From a checkpoint of a small mixture-of-experts model trained on Wikipedia.
Size: 12 layers, width 128, vocabulary 2048.
Experts: 32 experts in each of 6 layers, 48 SwiGLU neurons an expert, 6 picks a token.
Below are experts of layer 8 (counted from 0) of a mixture-of-experts language model. Rows are named router (the router's row for the expert), gate (a neuron's input weights, with its number), up (a neuron's input weights, with its number) and show model dimensions 0-127. Each number is 500 + 25 x the weight over its row's rms, rounded and kept within 0 to 999. Numbers have three digits each.
After each expert's rows: "comes after" lists some tokens at least twice as common just before its tokens as in all text; "mostly gets" lists some tokens that are sent to it at least half of the time. This comes from a sample of Wikipedia text that the model never trained on. Tokens count by the router's weight.

# expert 9
router:512531474529492518488480514487445468489512506470521509536494512524507494477478500537509491514525495509519463510494511477510517490536493454494486525503446488527485494504554492544521521480524460485519493527487532522493431484493476467485483510510429564524497498482477472509497504479492452485496545520510503519482536488532479528531480481500437478527456506475474466499477503497505500506465
gate7:486492489493459513501508527474483502468473507484494515489490475497476529554441519505474492560524488502472508499556522494536496527472523492507548514535504515554513480523491468503527531565456480527528550498510508516519519490479482510518502522487457520488493521511471477497525473487528489482535490537482506481488503531503515465481474467535444466509504515527469506514514519515474507498450
up7:522513487487478468489519489496466500518465489535463512479476468490517495465511459500488502464510486500497503527508529536506495510548499518505512521468525484531524452501497530460544535495487491518530499533525509466547472511525496512563490542494500506481542473511457459468485452536450508529506532465485511482496511502502510490535461497491453457505480505515492476492547502490501480447483
gate8:486523501491526504480470490565473502542483474483506509495467468467523535519476502538469483473494500493457479468493530513518479502486504454490506496501520556502471545481484503479518494501537473540507517522534495513499495470498491473489513515527474514519461450515482552513486501499500438486465467529453500470493491507546460483506483477500496531528529487512482453511499478519536543514469
up8:493481502498505491514479501529461532521499504500484475494482514521538535513498498467443544478495491527457520485457516508508477503451517464441502530502477497510506490495510477489519534510500459540500520516485515495509506499480493510453486525512438516518492481492470544446479485524523513512501489532502488469485526494471494495542511503526517532488547474522529532576514517520505511555459
gate9:471465476523469472468491522495488537525489518498523512514490571542477514470496577524448515465522498512504483462473479531485536514484491496527496499482489526457478523489520466476497508504488491453523495544502513507512485527493520466527496518503509530512511486482519473504481556483497483539517475518517462490524524494484482520502477460469458512452505455538492510509495507539463480498501
up9:519497460504529514498507502515525513480492542499495509495530471491483483528459535487504517493537556514501527487512497536534514465525549506483515496483500528510561438513469476474498513516473495544486508505500467470461455494503485508505495464498521535481533453480474495419468525535507524505485500520498476539508516499537440533518485512518463467505495474494490477485521498493490477506511
comes after: " |", "ed", " in", " to", " on", ";"
mostly gets: " with", " from", " on", " under", " between", " into"

# expert 26
router:523495511511456547514469511471487476477465505486505492503507468534498472507510463494531514518457501507486491531498440494539498471511507503500467511537452479535485511511512485497460525489492463480526470546515506516488515498484472486479474494543493495469531489500492447474500469509495510507493441513501530436477506497511500505503464462500455441525477479456466470485490473499452492524513
gate13:491520532513444517485518508486484518454481501507505501481480481452486501500562451518503495516500492491498507528455494508486525500503495523492483501467544485561531484480512488494502479489457550484538484471473479470497476499491504556547473518511509515528507506523467498485491516523498545479491475533532549486489497489447497505473502506551435501501455493502455508492490493535523481475486
up13:506503499492531546488534483484500496543547473470469526516483523508511497485540506533488527562502515516501516484536506523491513485522554519488508523477477522520505494492525527463478481484491491517497516441481497476491441472478518523472527453488527492481551476531516464530550528526520514535489536476478490477531483546450521505521450485526494501513487503497488492495473518482519471512484
gate14:484446436539508464488514502477520498506519490471514530483442474520508511489503502469498491505523480482505487558487511449528503516521455502501509480503489514527515472453494545485468516532468466519542480480473504476488508508524491518490521509514491506515505519563513448480489490505512498499507506484449540519528515480510506457481469498490467530511504531448552504500466500521473474531520
up14:515482486432490479486557477486518528508520479481516506498516461487515490518443476498467523510479503490509500526461500472483512520508483481528489524494520557522518524544487522511501462513489495491486500517493526500533513512504482502488531480507447509465541489506496522490508534477512509534532497458487488521514539422530521524494546566502448529519498493485466507469511524515514529517512
gate15:510496528511503485537500526452490513527498505517519516564456499473511524493502499499532547506515498498546487510438478487494504484515508498519484488489471489482477512484465477508533535491496486508521458477510507463444485494509458492504502514484485493500450507483524465529489513503475512474493520493475487529514499508517423486449505439521473482496585477469505512530492493508497540521504
up15:511479481444514527535509508532467523485520488529489517460507496499520454490540510488465490506485470531517524492476479511501472492511474484479504471479545469485512465488462462476452487515488521510495492518526501520499543529512445477490497484520490481487476531490537509452457432526484509499503497449522477468521520493537510459525484500482470477494475447491490489505496512531544462495491
comes after: "20", " ", "19", "–", "°", "18"
mostly gets: "==\n\n", "|---|\n", " ==\n\n", "|\n", "===\n\n", "″"

# expert 4
router:503527480506486548509515496491496481513431486482526472522484517513501515509475465509472527508506511537487487494547460470493535496516459492521486553542533490495496508506522481548501531475520510483501461512522456503491483481487471491426492511490522509537499522528469478494458516484490488515455509519512531502484514493497476489548456481470485484498525432467447502497475487467496483506482
gate24:489540490553503476531530519538499513494499566517535479473481473522490477537486481474504487507480529519509445490489497518476497520483529457512488517536505500516492475502486539530481534479476479505463523481531491485531474504470476466521469509488530461487489486497486535492518487487486467577485521538486503488444516538484512509494541469465508519464519532452517499476513493490530477505492
up24:561499500486491520467531510473502541517505522505485492517507521503519486529494519494535469450524497542502534450486474487462512503510511486501486513502505498508503492550492490532503510534481503425526490521526516475519511473485511475505477532551474527517452501511545510516521526523460467513517512529478461499551442463496532511527514493511479508490473506478450516484496491473539490522538
gate25:502483511534499528501538487504476472490512526476493469461458457508526482490497528498514493505503532497495510531514474445502480542567471524517493491515465491509461521516516468510494520535518480496452495489512503479499482494521497503478498513490498549453520488515518478489479489449548493549465543509505491502520546531456499479469536506530530524501541511514497512484516517441471502500553
up25:483483506500499500520510530495441505491524485457485492448474521460508513535452492520507476495502510530539501505505503512527529464523497542462515501466548514502482474487517482496460502511501477471496471466469533439487479508523485506514466473451538510448495533528461491474548511481529476467520520484507477483495509523489523504504486502535509487467519553494494495455526495520492545516526
gate26:527470471469483553539473487520517485530461500485507490541534517481522547476470484504456479519477489507549517521449515546545512508498486480499533543511490459500510493483529488484518467495491536538493463524463537443489520525511460506512506480507504475488516504508537501502509546516520461452495511464529486485511464487514520495502457512497484497461506531519524512488503498502535478471497
up26:487490589473552524459550509488499483506506534509493475468485528506514505503493458519529491518526515488505486483543469512485489482499548533484504506503537484445480516490463470470487512484524482508448508514493524493477495522516494478517491510473499508560490545508515533508473514490500528483533523472493495479514500409514499503505488482494558491476509510482502455485493506488498504524528
comes after: ",", " the", " in", " N", " of", " U"
mostly gets: " States", " National", " South", " US", " British", " Japan"

# expert 5
router:513542494531502511494507457521504492514519498487524462530545495500515492519485484514512531491540496521485479535561513468516538489488475488477476521499505489531482494540509490498493512468571495493505429521543492486530501461480476501447505485523471522554504532526482503466479525466521499534493499513561503528515502483500492523509459490462479495509520468472541484483477498463506505530474
gate33:483546524498508500541512540493524480464547507562503470490489513474533460512478510539488486480500492481522448499541505517467522466519507510487494521521531486497546500469510507540491533480484515489535453540480504545493467516495506493496532518504488512487488469540496498475527526473502519488503548514518505465489521482468539480499504491514486512480542543489504514488489553488521454543542
up33:506511484497532519516510503463483509521474579433469487492521510492457499475506507479515515496521509469555520526490540474495494535515454527477478448492548479522496508519474486465464490563488491514480492518459490449517489489505515547512492482490494485460476507499519532500473524498501489506502480490545483488496490501525495476449497512520487504505530477437509483504482473489484539519519
gate34:497520510498496514543487525482506458494516500516522492452499515494496525464517517517506523515489524517428486494487498547535483498477467469485470503488489500499477425497496498501486556505512553469513479508483491470544452519545462494512546534476516477488513528513468539475496505486516505515516501509500451573488472487472500526476501493497524487472474478475514538467479532482492479500499
up34:521500489479471525508489514541433491508503496521476522552543494486471560476468531517466536459469542515506502487512456495502435513475501489493447509497534548463510530497532508488481475500458540457461493493491494506516485506479485538489475484494506492497496501511514480552514539504478461496473500505522473526457506507478511514483491502471516501514496495513476483496461500545476478532500
gate35:508519488485522456505494484504522532488482505532447522488530506487522486526496525523521480434476479498517467491538505484495532537516484480461488503481484498522462493512524524446504496528554482439509521525535495478525496521491487533476567496517502544524491512478513515474520506500488510514476511494518508538514486501501552432499498498455485503503490505459535506526475525473491464532477
up35:492459490520502483498472429491472487488492532492493475488527460497469499492484492477500501521500478537551513492513487532479516519536534484529479521488479514525453469478501521538528521463510471470450504515504531458501530508518507484510530520492505488469521499537484491473472480491504423504562515479485510496506540515473487477502504518482526501457519473514544540496491499467464517547496
comes after: " the", " a", " of", " and", "-", " in"
mostly gets: " w", " Comm", " b", " Lab", " ab", " out"

# expert 28
router:524525509489498506478460512476508465538473487468540531505536481536507467501490500477509527523475521534491476488541513474529499467503480498473515520555486473505525463555505482500515531475497484490476500525481512524520473530463484503473485497527411522539533506532492513533448467480505440518484552509509518502512515481480517472513508480472486481530519502479522479481494477511483513523487
gate7:490537493475493490521548498511525490461480541522492485429515519498527515531488459464521499500503528496520536506483524504521490477505477505512528563474466541510517475500518512493514496507466458580543506513490500538519518494483496560479474553490465487507477510508480531482475528504525485474487524536484532489466525524503533491491473473501483474516515514499526471492500460488486522520496
up7:507487490522512536467491499487478462486469503530474519487493489503526520477525501494482461499485496448472546500525491525516499501520501511464545527478474510507485490472468522485471493491478464510507455499522504509524526483490486483531480458566482516514517497497458485494518519481477455497532546517496522501499477444471508455509533500511461466452495437493483477453537468493503495450491
gate8:466522451510537497449480493511497529508487480483511568520508479542528505469460501498518471477455503515489435463481544521498495486488513467509487498496544490516506521500496492516508555502497501514507516515538440516508499506496528513488511498487489524512528520520535538524498503521509462489448544529440497495481488504503490526472466464498500525526486471498468484539539484531519518529499
up8:502530549463477501506487503485555523484520533530504477513502550499480522522469512462499482506507533511504417478488544491540479519478504533540497465548515504552455501543480506487494507521479513491511530509504494494494514521493475499529523527453524531485527475474499514486464546501466518494496528529496511509479513512464525545494474466490479504519495454489504536480497500479544491518499
gate9:505469456517518466495502524538520537548467525515456512445582476523495482499488522524470510456535492518534515489489478514495535481477488490505550488460496517519513508531510506481479522481497453489491496491471512495509522538510493523491492495476488514531484490508498477480489508483495470517532453520536497462533526504487521508527532513478469474494490496462525554484523494514435472486501
up9:483520515531527506524511515526511480511475542531467555454506473476481535502492544492467522507512544509485543524477479513551501503462497521474451492546497476509545472509512492495478516491471481503481553528501502478466480534523500495526504475542513495523528485495505502471495490527521486488493514514466455546466501486513463494529522489484449488513525469498519435513493518496479482503459
comes after: "\n", " |\n", "|", "-", ")\n", ";\n"
mostly gets: ")\n", "\n", ";\n", "\"\n", "  ", " its"

# expert 22
router:516478520503502540463503531501482497534472475486530494519504502510428516503491496503466542499474499504478505520514498511507533484529522459506486509528526493503457520517521473489468529452512491486500466496530492524493520476459476492451507497517529510539548522539491450459475543480503494520458517523538513520451509476510493503542493480468455486509517451478485481509498480442476485509481
gate14:479458508507498508488482541497505515486461457506500467503490493475508492478462496489506511550522464472480485519505518479526514481476489502525523500471485543508534497483496510455507488469482511500499469459490490519419517486521468536512514484525504543477512539557449467486462488505506506500489502501488507538562475490490520514461504488467531502466504486455543507498521512567487514503525
up14:523517502518530524509496492552486454517525459448500544503544452486534500549487475502481505518501518498504525495462487450439555538495510469513494478506517457504537513503480538513470483517494531505551524473467496494486506482496517528491499469499478527484510493525465498500456498465502498492492462498475495543518505484523541526504520511489507525504524467466515530510467519503506516557503
gate15:473453450484465509507470553468497516484522499496519520484506469520505498521509484526502516443502561547458471518480485489474499471503552501511520477520470519521476474464519525469513483529508524492507487515503559475486448450485506518511469506511479459495465484500487472535509516521521511532508512526483522509520501482488479495482488497441490486454545491459525496515480511492538495513501
up15:453493520486513528491488480517530577475479469524493464458484503509493576492486479502433508509504487486471507492505472487492480480497502545499535503468540521554482511536524469498451491498445515482508517511498482516518511483499480483487480511505493509468495509535492488468491497469488487491486519482499495491515493520531521522492442470511430507522526483492499509509548488526480468460483
gate16:547471489504512487526453527534449481538505457474485451490503532480439484482491505509504499467472488491492527442502490505517491513502489483502481504496488487519505476496483461482494518472464451520478473497528522479493483489440499497525463511498514477497512518525496513495551533509496528552496488450499505472470464502520506502464499494554474504443504513468486534504476545490482528492517
up16:454505478544510474472483418510469508548473526492526492510532531520475498507483537528511505540483487540480510471481504474477471514491479506463515518530530534501504545545515498425514473531494453519488509492519521459516486474459484492499503501482518505479501510514509484511497489464500508528523470494502460508526493463525530520455518519497489461487526498511488496517499477506563493515485
comes after: " B", " the", " M", " R", " S", " P"
mostly gets: " Mar", " r", " Br", " Reg", " States", " Pr"

# expert 24
router:518507491492458505477494511472482453505502503445515516515538491538472496478509489508503508547493482485472464526516501507529508482505495474489482505538461460523501480486555473496507532487505478488493482545510498503500500513469460510463506511488475492460562482545475473515496517510514494529479456504503496456425507493525529475503513488486446450526513497467520455495483478504439506518495
gate16:486471490531533492483451510535474481535494514545521480536496496495477501591492532537472492476496505489536502461513465546528491491469513488481498511500429461528500509473508448463544518513507535521482531494485509511497487501462470528479471498489481472492506511473541472507514534492500479492509487485476466498496488479496493482473473493487493439479468491532510507521485518508504490454505
up16:465517479541504520505504482510517470533503513503523451477493541478499518511525517472513498459445483540529485469494528511562463501487490512511516501536501484463519521515524513487466497574484435485506458487469504516539471475485470536477520491516535501460522532506498478489525467522529521474512448484481469511501500443497486518512504508479511473502528515492477527504503484501509485538493
gate17:451469514489457482480522475482515504476518500495460556494494459503475494511531518536507531499523480519523422504509476465528519494504472516501494562489465525489528491529524485494492542493513527520521458510496465505511519524487503497452514484493526452475519512509481499531538445522517510500512515490494509477456511488522477485489520507477478505570521508481521488549542519477520514511508
up17:476455457518531544480466478523511485526476501472524490487456583515491477462526459499513505502494519544491484504481484466488498544475522472526464549483514487519484493483483464516501507490496552514486488521508476441530516499506516504526523521481506478506513457485489475529457544510489515463519496476485468489467512436500511506479497493531492485486506512470517509534514497498520535492471
gate18:519495467509510501493504474460495517460458505511506479501499501504514512523523499485482517504520534485517494468512525475532508515516467485578508484464524505523476477531473487492491544523463506490506532543496448519495476466496491499523531491521494491487545459518437509528498551512506505518522508508479532487485489526470535519503447503524504505524518507438527483531476538544454483468521
up18:490510512445464534462491501513488479503517473541508518508489488482478471529487523481486487473521512522464511477472521528531473543490509499474513521471502503493458568548485502518496506468534538526531466462458507495514440467513466498451512514479486493491490479478515502469491522509514482497496467540498540490484553506482499456485483523488543530504498457504494477522537524489498518493459
comes after: " ", " |", "-", "|", ":", "\n"
mostly gets: "20", "19", "|---|\n", "|\n", "18", " Location"

# expert 20
router:506483488515480501464505497507481473518527469497553451516535508519474488460496492537511521534458479483501499508520472501508565494539479451502476521508486496521453504479504490480499503450504531466490461543492495492490494518469479512454492485509524545536568499518488490445446497491509498495472499502533498496428512458532502499528476477475494486527513472501498501477475492492479505495504
gate17:458487519484463518480486492534497483495514506531496506498520486492497532504510515508520484514500442560490487500491531444522513475506477534472520487519442518531534464496496505494468523509499548517533469494477516490494499541477503512504482491531474471487544524498490491517553514472479483492496488540511505506502520499525422486470513473453511486549542503502442504457501507500533497468525
up17:435479496489509548500480502544500493512464477498461465491472555492488555470486492525498508479557500530521523495460457516455504524523501487513486534496487517490467499446494497495520497480470503539473437499459488450509497508514481531546471500529486487488526501508512482445477483517544494456482473515486524540495523504509545503506472508496507494516488513502491490496506516483502537487505
gate18:517504471482497495526503494503484489493496527503516524482491541470500498485492542466546512492501534499490472514534473480469505488528465523480519465492534534485483506545503444552504512513498498461536562495496475510491499493511457492511487531546491480505523482514449515511554505511485474511495492502479508420484446490504525519542479477528542474482526532468498501513500535471475504465494
up18:495462519460517474454530461496475518482496489502531490519484498497478488498526491519477532474472485505465526454449565518505512513503521495472488498498490522503491540534500499526507500472495501490518508498524486498521471434507508474463513531460448520474444480502527455474516518527495477479519482517478516498516495518465546479517515494541524447499457496493510525518533523487504502487440
gate19:479483510565496524540472500469427491421509491545528490472467511531510533522535489523511477515532517468499488451544489501501479521503507509475465511468511482493514536521487517515503524547467474501465510513509489473528489487499471486492521487486541492503509507538485541520511526486462469506475475524519485520503483487492498516537526490511503482513479542465534530524488488497520531514540
up19:494479512508518490487484550512476506514491506489536509434546493507493501519472503526504498495508493527500548481511461516507505507483556518474525497495474458497489538489506496500526508502497467513467528531501560441508450523445509510497466490507479464508479507525499562472533482464485439521511522479521518458482489547497508502501489505510517476489485454482511533494546480495524513529478
comes after: " the", " The", " a", "-", " M", " of"
mostly gets: " M", " r", " sp", " Mar", " l", " J"

# expert 25
router:534489482500481531519487526488466454489445495490538482502520488537465475493486492552482483515526471508544457506489462493512508493495490458517478531536450494524493470504520502479495527480501460463497487523506508507503473496501487460490513518528498515521536476544488484496458515510512521534457521523501545499516520500539495512490475479490460467515503467432448478535480480460487512511472
gate28:524507496494461504504540483521494450498492512524514489507492446489522477497458496537519507485497489495478519471495500490485508520528517510527489487503484515533505515513466492516489535464448489468532458478522502516511433496456507489489489508507542526507512511555519494471519501501523518513463526485448505514508457577504532494537517492467482471503512520487480526514444567518508460509502
up28:508476489491537518527519524479550537496491499475525493501511493503470493479533495530483507510472477542498529498489505505469467551526512506492508503486512537489507521477527502554521482485497509490516492519461490530496477475485496488463509504480500527487512481464478502488456476558532466525476496484532508521486497485428462504485451540525495493510579485462525462497460501484458519502538
gate29:494490448499502514524496481513441543448512521478494458507491509504533482505515526523514485537477515549475489529500515521539478526515486481467508496521501504517492550488460473485521497526474469555517486511512530559480432512469456480527471470512476489504454540524557504489500526505487490503516480470513500527526510473493508494533495497528481531525502544487492479506494488471482522491511
up29:497515506492451494493491444509464478515510498484519531496501445479508517487511492489495490543504496505484482467504443489536524536507503525503477460500511533509508461506469503505504517496534511451482501514475499527447454518495522499526541480484456495510509501482495450473502524466490512516473526520527499474518464488500477524469534473534508524509516504561466557493518511496446470454477
gate30:498527487485513478521497471533495452515488467486517488524495501485515489517460501534505468495526533521474431477541476493514535525460516523494504481476473498536547522502451516501497536484497498538469528476484484473551496497459520474495510464496486532439492480493522470498491479513529480488514532510521512509514484481465508489518571489562497473503485492472487501519455489479518482512469
up30:491495492508478566505503525524478496505494504485512438548521525534486501522505510497475547513501464489513471471507465515492515531453532494437481469448506528479456496487453457512519457440487502524463504498513492489511501479498509496469481484474501530536518491464526507520505476498481477512509462518550507513489481504531547470532493516510514488493471496468513484492490509514465448502510
comes after: " ", "19", "20", "18", " (", "–"
mostly gets: "18", "21", "15", "16", "90", "17"

# expert 8
router:508520448507484518467469510481488454496507478480575485506520502504465475477476497520489501514515488514499467510539528486509508488519492446490510507526479474510488445522547469517499509476502480476450491521479503510523454507503487489457494491500486547565518491496487498500465476488498503505468551511513512501480525488542494540524497493474486478519463506458454430514458485501491510490481
gate5:491506497531507486509541540496515472485458484495515471474521514533484431483510531473449530465490516498521530489536535489484507508506531472509505508514465481519478505513528508508504483523498528500501484478512493557488454494458531503523536510482494498467489427505527476508514533556517492445478480473496484490520492525482482499516509547525493517509470496466549512461496524457499513536496
up5:494506501511486532440509511525461490519511466514485516527509480552493516522491528504490539502492532490524455473478497531436520524502436500455516545499459488442499505508522481497505523523487542509491499501513518495507505542510537483516461487507469532498526512505480512512463492469498496496452524542479474490512522494449502489502516533491502493515500500535504544503560525483459543491515
gate6:534456489506499557498475519515483511483511482517504482532529491486530530505489503511493484571472491489521527489500506505539546496516523515475511482526545483445555507458513522567518489499503474506503517543555442563519504506529514540501511517500505477500491510472492498518472515480485512507505541497490527552479504506521516482492443486461522528518490498505478495526510487510492485483509
up6:498511507492513486496498484531512528477472515505529494465482497510514457473508526458495465522485523524477516501522455496489507510493477516463457521459545485540476448523514481495484468508476494481481464512494494522503523465495507477483505476477498519519549496485514503518486469548510490445479501469474488560547524544484482465511560487543466517521459521516489484538486509484490516467463
gate7:468505475451467537490500486468467530470438528476498519477455544516509515542489456515524476497521502512492460460511494500512491501535500487522505554459464476546501472496476505451475488519477479545479497495493498511509498462509478533435488513493443530471521499483489504501471472481526519504510516517492488488503514488472484521456489494527495475456532502493518479480523508515516457495495
up7:540510452492521489502511462495488493529495450483507512520502531495520494461500481479489502460499499479500555524494539464514499526494521521500529534490483489511510521461516514467480537468497513519513456501491537454517500497515511523461449526503490495479541501498445467435530499503458481477537550492480540502445484490536523473503493488522463495507460519505508465509498511481490484477470
comes after: " ", " |", "|", " |\n", " in", " ("
mostly gets: "–", "===", " until", " the", " \"", "20"

# expert 2
router:518508501523489531450460494500456474532504496482522473536499535507523508490493440485520519478498513509541485550541488479498533483503501450495491530548514465509487438527537477485509509487527517491484490530538497521523490474477498499488518512514467553517513527542498467454512476496511521521489513496545557466474499469521507515517478486491505497510450481469479501505488460467516520501476
gate24:487510520484504455521521551512493503519523534545506493467485486523542501503468512462517492518461520482490517534502501501517533528513506497493511507457484496500460484519485496523475486523512461467499521470542475464522493491517451479481473554472485536483432475478466490517488472499518445501519530531515510510487505541462533453500506498455524520458501445474503510483501497513489500484470
up24:498494481516529494484496545535486471510497505490504450494460481512484469500477494478520515478496533524476488447533462513496527524533478510507521499479537528500535520482541533489446464505476538495508441477502524533520477499527477479473495513544508528537486503508488494499504465513514505485515501548499480528488512487457505527453525524544477483447487491481517507523458463494554507488535
gate25:482494499527520478497475519480449492462490508444547489514504503532549437463485481515508477478521464482532515480464494491480479496500485517480510503477446493527472525519492450472463482499469462465492501447500505499488477468522514525502539496490461557516526481480470483454491515486500496502492520484493498518490526504481528517505504520516532503504517520515521518519504559439499527531522
up25:470487484500523487510552504502538466512539505511525469476455508518461498568490518499468469528518471527471518510518524514478532518542461488512535520543497517538480500519521504486464494507497468456494477487452503495514459494533545511511500497493488535467535511532504504504513484465489477544493511536473509503498497554528516510505493476487452478468534544489473506489498470523540503524507
gate26:527493502426499493518430544506509499467485492503522500487503495450502503507491486510531457460472499498544493530506490493518461492496485472474513499527472424495498485498535503485506427530543492510483504487458524484522490537495474523499467501496491501481489507514496473533554500476519520513463523483509528509497472527485504507542444517503481506512504495505497484478524490502515523432506
up26:513513520487485457490520539519532509543458543495475494528519508514506501499475543522548525503543556483518491462521461559508485482484509501474532529495527502476511482501456457447479514481489505509473428497520511540512503494513497512513438491507490503518481513523521512492497505468468505514489534484468503484507483484511504493499514490502515505491492498495476498504470515484536546483585
comes after: " |", "-", ":", " by", " J", " M"
mostly gets: " Mc", " William", " Thom", " Je", " J", " Jos"

# expert 29
router:546505453511495497478448509483501472524486494463498502496509469519508466473472485509479498558505478529539461489495459457519495473510479482487489508539539483497512503530524478541503517476505468470501523503472477482507468502482486452489497507499420505517507470478481486518483462480530481517477461514508498488496511472511511501518473469498461457513460505454498427516495484482458513514487
gate6:532532519517523518472526480515486527505444497504485505530519492467539489500506499512467482537502503514487516503473488489493495489507561519520514526499512444485470481511495480549487502503513496470522518487532516509506504489481494468541519463504474491584436456498520494533469495469460509497506479495484531525512461511499518541528482509514490515547482543474500498485474469533509544476540
up6:501537508502472511530481541542483534460506486509489454475496496498485511495484490471489522506458490477526466471523505539493494514473507494443506499488528506492470484489524523519490470520538517475504468498505474534517537470497501479480475503535544520498518513524462464548478486528481518467503541472500446526523423504514427503491530482516527510540520527493507474499503498500492485462510
gate7:480538469492464509510526508493520509481502529474475491476467493503492512522499483461490510500529517467517523452551518507522477512494492510488522526494510507564528465467474477488499534526468465533506504476542473518502505500491457526467517519469516449476495515466498494512469470461538487522551514467477488540490492478554486487471481486456504471473521558492531487507526499465468505500504
up7:526468498504507492534517503496499499448505460482484522463528493502518541442510471478497488485466514507511530541476498471490464541530509522494494498476517499524488480473507453472521474500527488496528474540454513483502469516512443521526477505505470484502533493488478434498516500511447497551538536481457518525474517535482495473530509511513474489476507490536481453490496499491534522480530
gate8:520505475482548449484512484514506474540476494522493550492477463532554518493479491494485514473496518489491508488487537533521504473513505490540495503523526542505522522523499519478481496526500499493516524541517498448511481491505519479455535516534495509462488459541485510481497444483515492494497472533484486512471489475510483493447467442466500517532489507490469461563504517502503533491448
up8:487468550480522501524486519539507506493534518469520425489486522528500550469500509459501525501494491517442463484452533507524483489508503491529471515534480511522503493501479512501510524518489485515491568541460461467509492525507483486470551528511504503499501466519489507467454540488507486491498502498558520463500515501476523534515491512486514512509512481505524560518542524516511485518513
comes after: " |", ":", "0", ";", "1", "2"
mostly gets: " (", " ", ")\n", "(", " −", " been"